{"num_hidden_layers": 11, "hidden_size": 256, "n_experts": 8, "experts_per_token": 2, "d_expert": 128, "d_shared_expert": 128, "hidden_act": "swiglu", "moe_layers": [2, 3, 4, 5, 6, 7, 8, 9, 10], "router_score": "softmax", "normalize_top_k": true, "routed_scale": 1.5, "balance_loss": 0.0117, "balance_bias": false, "router_bias": true, "shared_expert_gate": true, "init_std_router": 0.0334, "lr_router": 0.000301, "vocab_size": 26445, "norm": "rmsnorm", "norm_eps": 1e-05, "tie_word_embeddings": true, "optimizer": "adamw", "learning_rate": 0.00169, "beta1": 0.9, "beta2": 0.95, "batch_tokens": [32768, 65536, 131072], "max_seq_len": 384, "train_tokens": 337800000, "max_steps": 4609, "dataset": "wikipedia_en"}
Below are experts of layer 2 (counted from 0) of a mixture-of-experts language model. Rows are named router (the router's row for the expert), gate (a neuron's input weights, with its number), up (a neuron's input weights, with its number) and show model dimensions 192-255. Each number is 128 + 24 x the weight over its row's rms, rounded and kept within 0 to 255. Numbers have three digits each.
Before each expert's rows: "mostly gets" lists some tokens that are sent to it at least half of the time. This comes from a sample of Wikipedia text that the model never trained on.

# expert 3
mostly gets: " and", " The", "'s", " has", " had", " or"
router:051081112079097164118140145085107107163087107123114103172140130129126137153117152142118183121118154109127124139107137106127162097111137153117168137097112139131088153112142118107126154137155146
gate11:112116136097101082130091119116143111085158078119148125133119066151113123109124116100121129158129104108135163111090164095142118132125114120115149120122101125153128118150177137136132164147124144
up11:146110162093110123097141171132131166111127152119118152173146163142133134136142113132114119111157124146112151124157159128100104124122106130111107122085171133152125133161107104131096115170115150
gate12:118115138144085125090146154137111146129179080162159152144121107145139126178124146096167096110168131121128120110192140118166146125154156139153098140162122120156118110111125117108131112120131117
up12:121095124147140189109148127126110156115075148120113093119133105112143116083107126133169123093130165133101145142129159124068130159144152129166110159149138112147101163118074124135122132065173147
gate13:145133118095116131106110118082131112118134112123137109120095144120166141109065114120101164102128103129161163114125102146153144165153122138158147136136111120154161153156078142100136130129143134
up13:119098159094154166176115145140126114143183071145126199115121133125117152130097146119126102119131132115135157145164135131116108174101120123113088129113129136145131101115167123083127147149165187
gate14:161136166136146089128105141125147137148099117100154101118137151140126120125107120151123147131167134110133123118071116133138083129127136136126126165149128098125141109112149133117108131125129163
up14:144152124119155153109113125120133130117171120123092168162098134157094135146142149170142114167118168120129171128173125142130109185142109145131122152115108116172176119121178138129155092111131145
gate15:181124141134117089128125148150117090119140102121183128151120129117114146156136148127134151112109119107173154086161151148081147097098129113165094118142112132070122137118134121138139110110116135
up15:127130122187143132148085107166156129093111128139131129117108193092153163124157160148107120131134139163130116128168144115115157143142104090139085112130106080131143116155108119131155083153125114
gate16:118148176137123165107175129148151121089130169107153142139129166139101164113100137146138141149115123116160133179104112094128114125103176068139096083142120147115142087105125145126135116129105099
up16:170132190065163156101150138135182103131151154115143161157076131112111165133094117148141135157111077105118131148128097090101120119111092154136104105130128164132165109131124136108152090112115121
gate17:129112150158114129155115134115144106134165112145113120138161129139148136114118096139144115141128122122174140085114097163152106123144102100121126141142149169180096117106183124120106105136088138
up17:134114138109177133141162126119097098120146147116113119104125164169088132126108189148103156155143116137092184090099090123114102164143124115157142119127114121120131121150157150116130135142129089
gate18:121155165076100083110137174085149132101098095139121138117098155185096159155123078106181156100119141136113139101095134114144145093127105107133146130151130106121094099137144168150145152167115125
up18:123142099176160137106126147125146164140145136110098151127156123126119124156153173088139098118145110133133105179120136156151146129144137155161140121142094134119145094101123097160109165119147150
gate19:142144174108131132090142171175166115156113149117119098183161144105111105147135166144148118103104154132112084071127079095131117105126097152126135118153118093102110118154109121122145155119140092
up19:123143172091098128106093131133147090118130099144160143123164161129134108111156166163142114137096181147133083094116119082137113091110123143128168135163123083126112122180149116103140160094137138
gate20:123139175110107132123096142119133140144123096160104194156140124128129173153136153173160133158101134133114128131113149141085148131128123086116147152125126099150144130069152128127126149151148164
up20:126127156120148124092149128097163127142114108145106142143133139124125157144119159144153148131131140157113125157096157117111163128130159083069080141136151098110093142146138126132098177167126130
gate21:086163160127119132145138154147111152125088147081124125116130148099128108144156131127154154116127163094097099162162106148122097111122141185131110121138110128116119156124123158131121115129134154
up21:151137140119178138137092137103117110150117109160167151152135152112087109071124116093129149148142133124136143113169130136150157156133115177115143133164099145122109149134167158089204126098119115

# expert 5
mostly gets: "201", " =\n\n", " who", " States", " University", " season"
router:123118084098114140142114140131117145097131106162105145124086134154142105124142068138117099109124124116147154127128133106159090199102136108115103140163154149160066158111156163178132141139190149
gate11:147119128121100111148095110181064118116124125129113123095169089151103152125133144138135157117141130132133129145145127116146101135110110107173116131176155107162113144091149137163127094092178180
up11:116101146151116135163080103183081112148079115118093102087167114120144113135133145151133154111151137134160119136109104122165097157108107101142118140137138081113113153104171139146131100134102158
gate12:155121148114104132092110126142187078137143077094100117138153136110097145179145146133143123116140167077097124081120156152104127141137111131172123168155092165176173116133167135131109104130144141
up12:146092188121111140142149150099142112129143071094130108118144100112093147156143118116166124125130135133106125095089126143157177136108127123150141140143138138119156135133137153109090103114156148
gate13:119148072166110129115108130098086109110076135128106105132105178192120102107134128147125104139130103129142134159090134153127109166088140115132182137173186139120134127133110116139173154095186122
up13:144098142108099146146169133161117119139132160123153134116122134135166147123119167157139174115083173131073131141152122110137147113146097130132165143132122143118128134122165131141090135121154168
gate14:107102105090110151132131147091112103127128083099093104111140111115110137144137083138138108143092121121126116085128124121200123145128146114142095145088173141145130126146141176137095143118124130
up14:129109114161110147154087129133139164097123136121130176145144127133155100102104107135131151108151147113145155135121168158123127158113143145129102150165133081112129104083125134144120159120138152
gate15:173100170136156092183137135146160105142069079130122130135085158134135139101112189097113101097167113122138105141171143131159144137099099109158102166081069116140123157112163124098141090115142138
up15:192162200156141123144113156142161087131156089131111154136112101147156168093128106109148129127121105120107139123116124126120134152116127117146082103120142145130159114149138153133151098164099089
gate16:109134131178091134166129117119120146070190166109144139133107142140139131143089139130111136081122107121115097130158112130147094146125165142117121173163128117110123095088125142110126088157140124
up16:194101102080104131161127126134101112131122108129151142097119174115124115144135152163151118173149155075160124172121129156154077139116140124143140133115088078157151133090119143133152112163178125
gate17:136105161119101107149123147136090127149147079137105128146124121124109157137097170124131123135093124138132118130125154137145105115142136138140170133129101110109128116118101144139133106173146125
up17:143132071102139117128064164118130108100148079119158112160153121101142083127131131135148073143127120098154096111105114128115144111137132117146094128135113114131121139166102119152114133132114145
gate18:131143140137110117154083150153136136100149129109112111139062119128118147158150179120133128049107141148097170108160105132124078113117145068156112136092129101107121133122108132132150116099139119
up18:098147125109108120141104135123133165135161121097165160114136157132095130184114140087121140122118105137161171131130103142147132111128114111103111129120110122138171132122149093180137098144110132
gate19:104127131135114117172156140191112110142084076144103139130112122120154104143131134149134171111124170151130116150124078147144091134120105093145096119093135085115152129158108095140139136103104070
up19:112141094149161141092130104135175120111149111129107116135100126085119075095111142128182143181132104126156126121137087130137127154154129104076139156114107107099174153126150110093081113142119169
gate20:119136095141102163070099100130151108109082076121147144109143148119150137191124080173150124157131135131113111150111118122143089124140137106138115102138111145098114115109132124124096158089121113
up20:140129125142110122168139107116141102140132116108117120094154164157072045131114172121110135151113110166151124117136124108097121140116134125104125131160135139124157152146154137090126116138148105
gate21:076186142105081120158170147162108099117159081141144105110146129134105156122123101116118119080108094092124117144136097129116136122169133122161181149134135115134111109046117144132105175159105121
up21:129130155108123122109118113121127147145100147152138099144110169123125149110149118151186148135132153149124156115119192093099135142190166129140164140126115140144104169097108130115126158158098138

# expert 2
mostly gets: " P", " M", " New", " T", " that", " but"
router:155165165149083127124146118136191149143148153107138180086164130126089130158156119146143110106109123140122137130119106136112118123151123142119103077147093112124138110094136142140141106170085157
gate11:153093110155147107093120115134095140104099100122119129139111149151127142105151100093066149118119123127083126127136139157074108114096181166111118134136130126146142093123146111105157157086111092
up11:164117131153118113143123127197080123112159101132139151160100107177122093125097211116095151135100157135144136090168134160087118123117148111120118204116143090168090152127139120106138110139179117
gate12:047140102149140123151113129145124133156181148153133116135127091123132153121106141156155110126110116087096101141168146142174146158095154122082137142072131105132128101077125113106141132130124143
up12:137156135107112139089181145130142148115144124132137159152097132132113139100118161117130158116130169156096115150164139120141115089145120136155164136115150107127130111111119169128127167121182117
gate13:106116130120133131126081126138128114112114084084160114101108145181134080105138144138136100148147146135174114082120131075085134124136116127145122123128113136096107127110183123176131117120158102
up13:201164126119055150141134146152115134143154127151101150104133152111080135110099161159156136079116134072140165091104098120101093117150126111144129120120137123124107100152118151124114142143147118
gate14:100121105159140113071134142146092120082129131101110118153143157134138133146078146132096076122164125107128162147110144120115125181127121057129075173141158118136137140142127137115134121110183144
up14:114138163177134145085120163133141145123114147118129124140161119067115102143141146142148134149108130085113122093061132160100129127100123076175180117150154127115132121126125114161115109108104126
gate15:163142107121068077128133175099154132114118130132085137157129161101117132103139073150142142131097133105116128155091145113154166154164170138154139138146154114097134079165121132140192123145154105
up15:119137106123104147139138137139118112146104085122143139125135135119172111107115167186117172070122102134137111140133124107136161137152104116136124117201137099121115118137145152118137134137175118
gate16:132138117140146140126120179141130134141112139077101160142110096144093133141125126151147114110107127123097144158130111117120137110110177135081116146146137120153118147133136134139107174102146136
up16:151115095143157122145119126116145121149145105095152118165157105082137077103140130110108152108144108106116153108159116115137131139120119160117158132146139130097157088153143141136143134134121133
gate17:100119128128154123127098116139111123168093072134129126114167174116122125134106117066104107153152169109139145120158122141092113121121140144132114137142108121152138116101186129098102078132092132
up17:148153081143122125129103134105064137097139122150134152106132117151085149119110178141131123115128130114154135110109142138085157190117103141142128128122126119147158160136108132138158112155127125
gate18:139146132117133111151143123157106118129151061124113114142157134124123135154130101129188098161160103146104126092104137119141129067085123170162124130135100112145138135126144170117119150150098142
up18:104110122106107125048121150127111193143092106131139134116115140147122105141113152144138146106117145116163125179153125115114143180113093132088123137150131135101112082133137120128134117109164105
gate19:109118140154092108123146128145150175140098096103090116146145147134126140147080144132112120091095143168134132112200119125067168133097067075104132128145131135149169127130162087139099128127140126
up19:079105147133136109143112126137116147108099159075113121080143128100136167115111156104115129109140123181109108097185091095098138070134122100114118131125120107135155102139158109147065126159141121
gate20:122156138113125134140128154141126131124101110107120118150113117111154143160117145116152074170161151165127124113126189100124116127099154127109143119080084167167132099133138152119161137121105161
up20:172144140145113170173157145121124132070129124137122134133124103106129114110123122045113106064145138123170145120106132129166097137175102123101120091158144116144130100068130115137161153085107131
gate21:181156136129110105151155162127127132108068101121123134153126106155118111160128151130171118092123092184118152176116124133165139152129149140107119106127123090149122157129140111128119142138138120
up21:128120131113158160144099079109087090111137128156157110149141145123130159093161120130114127127119135159142126156148109117137145115124132103125100112164117143121145139109109125141117089137141100

# expert 0
mostly gets: " over", " U", " was", " November", " October", " be"
router:134167096154132136146124132148100147121108130111158153142140101096147102137161142176149138143121122130129093101138120081122120116146132151123145092113128103109144131115099105194132147108104124
gate11:087154109101132077120096131116099119129100144080110151148150147142117100086101110135096102135085152118131130130116131132126108158122151128112123174126147123155157181141152145096131160121122125
up11:105135102119089155108116160142144151136083113111110098137087130097202128096115148169180136122123091158099178175095151151116106132146131097084177119124090169088148124133132131137103151125153144
gate12:115136147142132113129136168135125058078109154118102122118173167133117126080162157113173122135125134113105105163150122119137114128084127081115140131146082142145123102109150139146114158143113127
up12:155098118138153132137107129128095163134130115128129087183158093152107158102115179147110136176129127128096126158119126114116150142158137098168123173083162106058090129122122121112139160123120086
gate13:121142146121110108162201129163151124122116120130129116115126111139116149173151095125179121150111119138114126139114131141130138095158121150186118098132153139127137124093126152129122115107151095
up13:133150141108106090129089125107133124145131164115111170105144120128131107160117062118158130173117087098101122112121165082090154069135136134115100114160142110149154106147115140122176129125109129
gate14:080139151147163120149137115151118129165110106141146137137110113146131148140122118128116110097130147129168136151117122156131078127106105098116139145178085133124107130144164121124155141128115160
up14:161097155127145156116163165147138147181087148117143136092133109123112122098074132138122150104120111151141118151126130103151148121120144118166109151139082138139148102132106151141127136155119128
gate15:094105133090104130123161155120153096150121137105141142116128084086121094153126155142147166083201134130085065106116098135138105152087114080165134139093143135126121117169131133099107137140144131
up15:154120109153103146187070124123102145126159086148130113106138103163126126124115156129130147143126125094142140135125122134099126139131161108150137175087166114172150153133150120113102161102139116
gate16:114124172074142149101149159161096133090138123107115139150161139128143134168144066098127141111150140117165093112147097140129089089124116136161113114168123145129170062141131104129095161148139115
up16:123129130132141082155085107110103150126132134157168132167126147105074137130096085149124102111130098115144118092114106097142082138152071132100170131103130129149161127135132152156109134100148123
gate17:150142133112123134123122179137126162142115133125115143161115109081168124118158131126125117149123147138139118129160171117130162078103117124103129126142120147166172140076109126132128139120129177
up17:132087163077096120124103085115188126091079106111117132086116122114082141128134125121149150105109136160111122110120114113098168152104127068102144132137100140106114105124166109168102129140100120
gate18:152095115138097116103153148109107142148137137132112135124132141072102105102102117128101092096147114130147097098125096113173140105132138164126101142126170081153172136106136132110115093162086133
up18:102140106158143107147138126133102122127120150137153141139148089132134114126156157098103088092143154114133088119090122116152148146143159156138109143147153096141151156082112116147150134058145095
gate19:120125128169085169082106098141159084097091131134151111166133147112161189133127113121093127158085119111151105110123121137098120100062126113134168120136151130125183145129096132145081082141099176
up19:151123110158135107136145122124106132137117159158074102143153095148109150105143140116112134145141142143105120124122143153135123146167142162158097113139151137133122135139140112149143125099135070
gate20:127133131101068148150105125153160114143136116136137136121082100095141097123126138109144119150141134170124123129124105124130121117079167089090109137131113060152123112123103133122088082120167126
up20:138148172135145143105148171099143146136102162114152114127141140135130131113143131179137146139110130136093160111082142125133115138161128079169117150163118111180107139116132154113128120164119130
gate21:168125146100103099108129064115165111109138133153113085127088148142172128121190162151163150141138115160097146122146179135127131121138105139132153092179069138137146138138152165127119124114102115
up21:113137130108099142089125123117081132142094110126064106109076119096104129153133074119117113109120113075087136116131151130121072156104150147138114137123128150108113138098186144166142136150138171

# expert 1
mostly gets: " it", " It", " He", "s", ").", " such"
router:144107126145166122121150110117162148134074122130158075159149130131132133122125140094077161123122133133107132146143106145156119141182124101117154123085099126122147140148157168138117121089140131
gate11:167093158120137098176151113109138121111137065126089126095144175132163112111140125117149177149113135155173097108094134114114122100106072125179127108113135115137133122146159136147144092132110179
up11:135124100186137161108095133133130100128133105182113125099131096109120135173098143198132140104074167140163130133085124119175128121145137118145092132146142133097108126115109142135091160114098167
gate12:131076108150138086141117140145121145145116099134103114099144136103081091135133118123114099153128111143093161138126162142151143090142109160146116136130153119107124076097153119150161123118137112
up12:103088110140118167134104180156125162140129124111143163102106120113117123108120170136181182105131110130091137110129116135161109125166114147149149140162157150115175121154089125104164124100178098
gate13:151128149119121128142105130157144102142090088114142162135104130156099133095176132135119148121119168088125125130103097149146111117123105172146123133147144108167120160131130112156129112125122114
up13:115090136104148091148103127133120120138123149117128140139121181117115108139151138153143135155141139133133167155122117149139146103108113151093102114166124144144124158148153137161142164106104147
gate14:088145160159137114089138138142141157142163164131101110110133085133112155159129121169133143150156181067095085093130145090145099111122131137135151122104141151168112127124102105129091128096153113
up14:180109111085112120130135149094093104126115151134064129129171134107146106130086112118144134149126126171162146159156154080109131155140148128081151141118110086121103101128129150123162139160144124
gate15:141129154113113154128127130095155122118082127094129134118149147102119132110153137144161131128116125131138108114112117108143164122126161085177116083132105124109095097134118113136153103130127164
up15:101177137112058101183114123156175121139153092131112142121096126108151133144152108142111152111119123131126106138102139076146108083076104087126117134085130093098091104149129111160153158125141114
gate16:121119155149119137108152149135153073107126143082118123153076158117117115120121118088111125131139135112130136115107135135134131081118140142130133090090097111116108122106144132133157178095075110
up16:131127087143149144167161127132143149122104161099155113129133106110172136184182146115134117144120129143108112126166139152150090126108129146140123114118088121113097140094116138097187113150135113
gate17:101109116130115148111129121131069077118100114153143136131121110156097175118095090124130115138155082159120099129102135101132124143114147115126160154114156090113138087148153140138104149142144109
up17:176129097080124069154107121096103124084102145105105114120098121112100175134140145100122106151120147116112162077141083128095171105140140165089158156104115108078141135138078103131127124126114116
gate18:115131138119151090144144170179112119138096106115144113133095118131143136157131103133107139126093176112116111106151128122125124099134104111141191135125128126126113099101158158119141101124168078
up18:074145130120092154126120113128104136074106132102144137102117087130100146158110088137123132109136116154135140082153098144078111098102137114153177146130136142154148133187150118133113098097138108
gate19:139129077127132165122124151115109086163172114097127138161157092096155115127131128104126122179156129107141095093111144155126143144077059167096139146095129095123143153105124138123139141121118160
up19:145122138200132094108130128151124095130133089139146128143151100089152132144137141113092113159124156135109129113097136125134092094133161087174132122184197108149126095124121112183112134086156121
gate20:126099149151088119094177141102122103153164134128076137144111104123146140117154139121124146109149116123112145138120161103116099117129118130145114098166099134129063121133148120170139148160108086
up20:148092091147127133111101125170074131084120098125185101144130154185100108143120152146145133176142100125177104107154141149198139146129135177121161176090157153133150136121093078107134111117094117
gate21:094114092160149125118108137122090133159119091131060126154132122144091113130124145134135127127099124107100139193094131111146133159129139125137133128088141101133126125150141148139171155169130083
up21:147149108146112153144111147117105149123148110079103124121103074169121130111117098138109147138129140123168099141072097125121105120116112138125096131102167129089135099136137140117122144108128136

# expert 4
mostly gets: " Al", " John", "ina", " between", "″N", " William"
router:117108131082115117121144127119152113115134148149085103129127115133142149136134137111119126087129113129120148132139122087101143151129095098159103140109116122116131094171143103139151116111132062
gate11:136108118123101141136099131100134171104122128101127135139160127059099164146111116118097174186137120116143108112139129151094141119123139168145116167133163159135168118120123153120149113128130089
up11:117111101144108074195168161128164130110120151134121135113106115074145123143115163113120164167137097120135106095150122111131140123110138124183110189135159128125178133124132131149160125136153115
gate12:101153138131156119130160136111119120138137138099120093144147149183143076123107130112122133147090125136123144172095123134138126138120126113107172120118094117099126084128109125167120160130105149
up12:084146121163139119109175106163123141161151121075157145133137162104121148169132144139119118158168115102083146135112112144126102166098122152152112124172084102101075153132105133132157166111132057
gate13:130128123106119152172131144175123150115105108165140144098135123141141113133155131135101137152135118121142127127156154123096091133110052155118155130141055120154195106132131124133147158132118131
up13:146133126129091144168151165142168115125131129154114123097097135133129138156145109160120193154092143120090165103121145168128152146131119140139120117133140105117102093107120172127110152117166148
gate14:123156127110096113089105123173150135154117110114092103128163152070122086143112138115114146130101125145138092127145117139079108117120132169124115108124146156106136129108126140095114135118085108
up14:117156119129116152142117116096151137089181097143136124095115145082094164114096137164117132158186125106143153102152142176122124107136135107136131117125106082156118131176125180135094104125131163
gate15:105101090168073136111097153102085169118151109117133109145112153111119103122124134163184128064110166124145126166080129106106116138102155105121166153109091177104126083140098163129109152114110134
up15:098140127173084174130142108128158162118122156163097145114115083122127156142177100108138104089146107114138118121088116114132093151074124167091140116119154142129132123145139130105121126135135130
gate16:133131119075135108128107120121119084165105156149143141101157059155115066173102097079104114104129134113114173115109132128121126153107083173113122124126119146116181126153130142140169102155134139
up16:159120142090130130174141149160162133110084141142113122117184113128111113128153094079124104121116093102112121109185141133116122094084099156119122125109128145151125113087157139140133140181130143
gate17:107143125080091117074188136142133136118131124110151172109134090117099145130117133088096167132130158152114100112100095095111103109119103161152094104131130120157156134135108118096140117099140139
up17:113129161101124125148129126104132115107128118094102128148163106127089141120114126091105158139171154163147133125132113098126100103105099082079085090128084113118129126146156106145095107104136079
gate18:167126161088131136124136132131152138088123089146126107134141109105103122106117155164085139154136129148167131129149122105113108141146093109137124109119122086135154090112072155106126124099090142
up18:128106086105105113117139141098114128150109119117120116115119126150117069108129132142101114112142151126127177092118072129114126106150100118141076154095116108125151151147099131144141092074142130
gate19:167151103145132128173083141144116145119126108121122130107149071140103098117133103171140153105123105079170130153120104145101136132168139128132166140138151142074139155134155146115104136130140118
up19:140125130130134188101134145141136116147107143125142096155134161113088170095119146114122081112139158150118148144106149102104154131124140143105150136108079112103110111137086097151131110092105082
gate20:128147136121097152133135124133139140112179118136117131178154129109126093134108108102154150168150185117171124150161099117072136154105091128146117121132099123123168143163084101127080154147116126
up20:122130141157135082139074190143109105100130095154123149128129158147140117147086151092139120135107105117107121086131176144108179125118127123096144133134132113108124129114129142127056144131101164
gate21:132143133146152099146091149140067093129111132120122138121132157202158113141113156138082139084131167111178127181123158128103126127142102125120105130143129134136120114135098137119114105129103131
up21:128147108126117148137099128099131130134129162139151118115136135149140157135106143148095145152119162119151139098087119119131150143181141133178143092140108108111108178119125143112144120109137151

# expert 7
mostly gets: "194", " new", " played", " became", "ed", " released"
router:111134119156122120109120114138108110122159109145160148162107128109139159093118130100107106153122157116168125093148134168138118099129148109114135175124185127095109175152133150061104141108146107
gate11:134142120109133165138152129142116092166097151115132180165148097137152122131196126123136172153163119125112132123112085127105123119094118152155144114106138101172165108116092112129106112140141147
up11:119136131139144118126120118117090118135076143123105091132133110140160112092193129116122137154153122148099174105117154113110140141080141132093111122151144117137155138108158121100111118102141120
gate12:091102128127143111139087169113120118158149099094124083109097108087100103160099103115101118135112159116143159177127130161123081095071072162142116123153109092114121121136118123121129130152150105
up12:128134150102092089150159100163145096128130124133119129114150169142105142144106158151156106088119104126110162138133168087112154128176103105074099142146117105146149114120142118094136108165121118
gate13:117106127180173134132113143117113124158138117115076144179113140106107128148105109143154098173171114120141167144136138169133125124121124132124103162118157127157149137156125151126062136154130112
up13:166147156109142148090123168107134131133130139125139113136092138124096125129117116162099118149161104130126130162097126110139118143145129114109125124157138131118134108097126172167132106157132143
gate14:128106143121102122108141077156124140121155141148128100118165137150122098132161156093094137117101159139110104124142121123119126150136135178128086115116141151143137102145099130127085092174101075
up14:154117120153137126155124137146092130134103130125182145107046108133137127102122150146158140132132131108131146132114134160125128183082133108119141171152136157093109133136163108127126115087153101
gate15:112091136117140121123142135118086142082141124130109183148118118110127136106100126150141086098127127121106116096141074136151122109166087141077129142124133113135162132101171177129159123108125140
up15:134146129129120168104124107125136149115142112086103118179129121122183132122128112152172142102092088134143136113137108179131127077155109108110136129148158067108090124116080148121135156129106104
gate16:138140149146091111167124127154138115127124087149113106103072122174076127091130129110110112107115105143070118112126122123096122105122070118093153150101112161096118101128146154097177158098136109
up16:093139090160134147179090100126135145155130092111134114160115108108158105118154144153106097085109141135115123104124113159135106141123117111127138158151098144142141095128110116151089128097154141
gate17:127183100090123155122172126091112171144143107163109140158118139127169129125157115175159114135123124183093082098096144114128084130173121166151144121149140139136110084129125166149138126115131116
up17:118128110071136098123126148122183153163112150133129147101075180105117126133104133138164113168126153126129119129069138162109129140150103121162114120082159123123122129177134151108139128131120157
gate18:120106115130125155112186103131167148115126167082131086133132152119133175111099143155130125100111086113128125117128048119148143128126079131096128143100095152152133112094117081152115139128125109
up18:142132169155121123129121088122147135142110130139127149149168076137148146124147122095142123110122119133111100082109118130106113134073142120126115121102145137115106114127167170119092095114105156
gate19:127127127136108148113137145115112107135114107143124139117158147173124073129138148139134158158182179152143088194089168101106134152123107142200123123127131081105108118104127112123139141121145146
up19:143147124076149091128076119083107114131103125148073143077139143107128132156133121159149143186113121104125135138118098146073139109121144153125165105127175128180115142089111125128113106159125115
gate20:111107098185123130084136086208166123117119173122110118195114163086140137115133151178124133138122117111126121153121143119148114119130143097145134112116144090109127111142128137097173125078120138
up20:153140127098142137107147162133142134142168148136112124135139156137126118102123150088126137138089116086142140110129112145127107124107144147126119106142172095100111153111161129115147133136143138
gate21:085161127143124133142124111179123111156150078131148144126137162125179164142166142151116115105127168106132129108106149153151114150107096103114171126094138125168158129101152126133131141122114138
up21:151182130122135154181115180121084114126157137141152169118114149119144106118179158099122146150167124150139128155129135120149121157136136161113145102140127128139140151135119110142147122141115103

# expert 6
mostly gets: "}", "′", " South", "ine", " other", "born"
router:161094141155158123150108181157117082141148128127102109120088141135113102108120127118161133145142115141105153139118187155096142122144122120177143120141096115137176098124074132101131102136103125
gate11:094152101110129138133119149155135107097113110106143148101110132080117157132105151131132146107101119136080115096135163138105133124165143109132129133121161093135137126143118164117162137153122106
up11:096109113141138099125065138148150081148112138078142157129093163113132143149126154136140137134117084113094129165118157148133124131125121132114160159156173156142174099122142212122156103168129139
gate12:121125122097112083156128126150089116139106089129154149109141107127092118121094144137153153120119150140143140160142155112078084109120114138142172146146079115125156145108070148106110141143099137
up12:166117121140099103089135164103166131112081152077094110162099155142072123112098134125165125120113128118103136133123103123161171116086137102101135129085131115140112134145125133106100116147174131
gate13:081121177129099118113131186172102117111151155120153132121126116109139124105131125125120143125098125131142114076118171121084144094135144131156149117050174097113123102123137126120172130134110119
up13:173124126130118079157103148098139121129142107056136144140110175125141123146140143112096095133150133137128141130165137130126144151149115158180156151133135109126140118091130073152136159123116156
gate14:063102138091127129113123142164134129167113169111106079111118117107144131133149144118119103133111160119110090126097085149141147115147126098142116149151127111132162105121146155180132092133159132
up14:103150115183119127099173139083139171152145130131123129142162106098151148172128112154094149132129078140084104154113121098131111116094155193082156080144146170097104117112102166114137108116122108
gate15:107136111142078109098142114126119133097080120103117117112103085137137131161170096150159117161094122105115111177174102088140116096128123167152138144123124182121095098110112126127131132160131141
up15:167098100089103140121088113152139130118066115137129131132127159133124143100124143104150173097104070107122147140181142143118167141138152135107141164138125148151103152133133159146130078110138113
gate16:107144126126153169145132168177144081124144103113116135170140153160103111095131129123115137132159175150142098137144101103121105115133122115133135152135133124113163142140137136109126097170099158
up16:115113105143111117113122083128097095105082138138120126094081147136123156154133109131144096091142131131162158129120135137135121140065127147146106146096106100142105150103163155130148154124114099
gate17:163126107159129148128136132151147100127105110141086134124127069150053116151065166129113131124170172126088139096121135128132054137143117131169110139112104159138123125095118164128141118141159127
up17:141154132151173149060149135133158091137140150143070120167130133168129109125122146125093128163171140138086161154094134141138114137121161135131133134115129133167138143186094162126130166149146162
gate18:112119141121099137110154166128122122122106137116142142125131161121077107145097137110127118121167118155124115129143117129161074113173079165110114097116131156112113147141089131112107126133109125
up18:091102138124132100161131123124146115134118173137149143102078137113117117131134109144090103131122139089128183177104142137131102169116144090086156110149099127161094107131137089098078132123139158
gate19:110162125124153122086134141123143140116139134141146112100113090098121108165147107167122134087106091104102103129130124102142162100139115084084129138130127152132135125156116143149136139101078124
up19:128106148116142160123113101118157144156116150134069137154104167063114102107099135115121143162145139140127171081161149086132135136111140094112089158145138116143155110140136080139147140114116173
gate20:180143175143115133122154183105152141099130093125127147162151106093131088096111109138163143091143145094153113175157089127129123107107141149156157155108163087165147159138119131085135115135109141
up20:117123082089094114152120140141155142207131116149148083124144148088089126151129125120159116108180097159146167170130113118145125115146137113135135137147131101116139133083156120082125139169109117
gate21:151125157126124152118148115139146103147180086136069122108093146123084125125144104102128121089119113129192131141135153117152119139119156121110177154116139098102133159096128093071129124112084146
up21:145100134100148119139120109100180079136115070137166141148098104108110143132132151151085135085173112125129133091125128168139104136119107120112122147160122140149092111150092122137089093130123131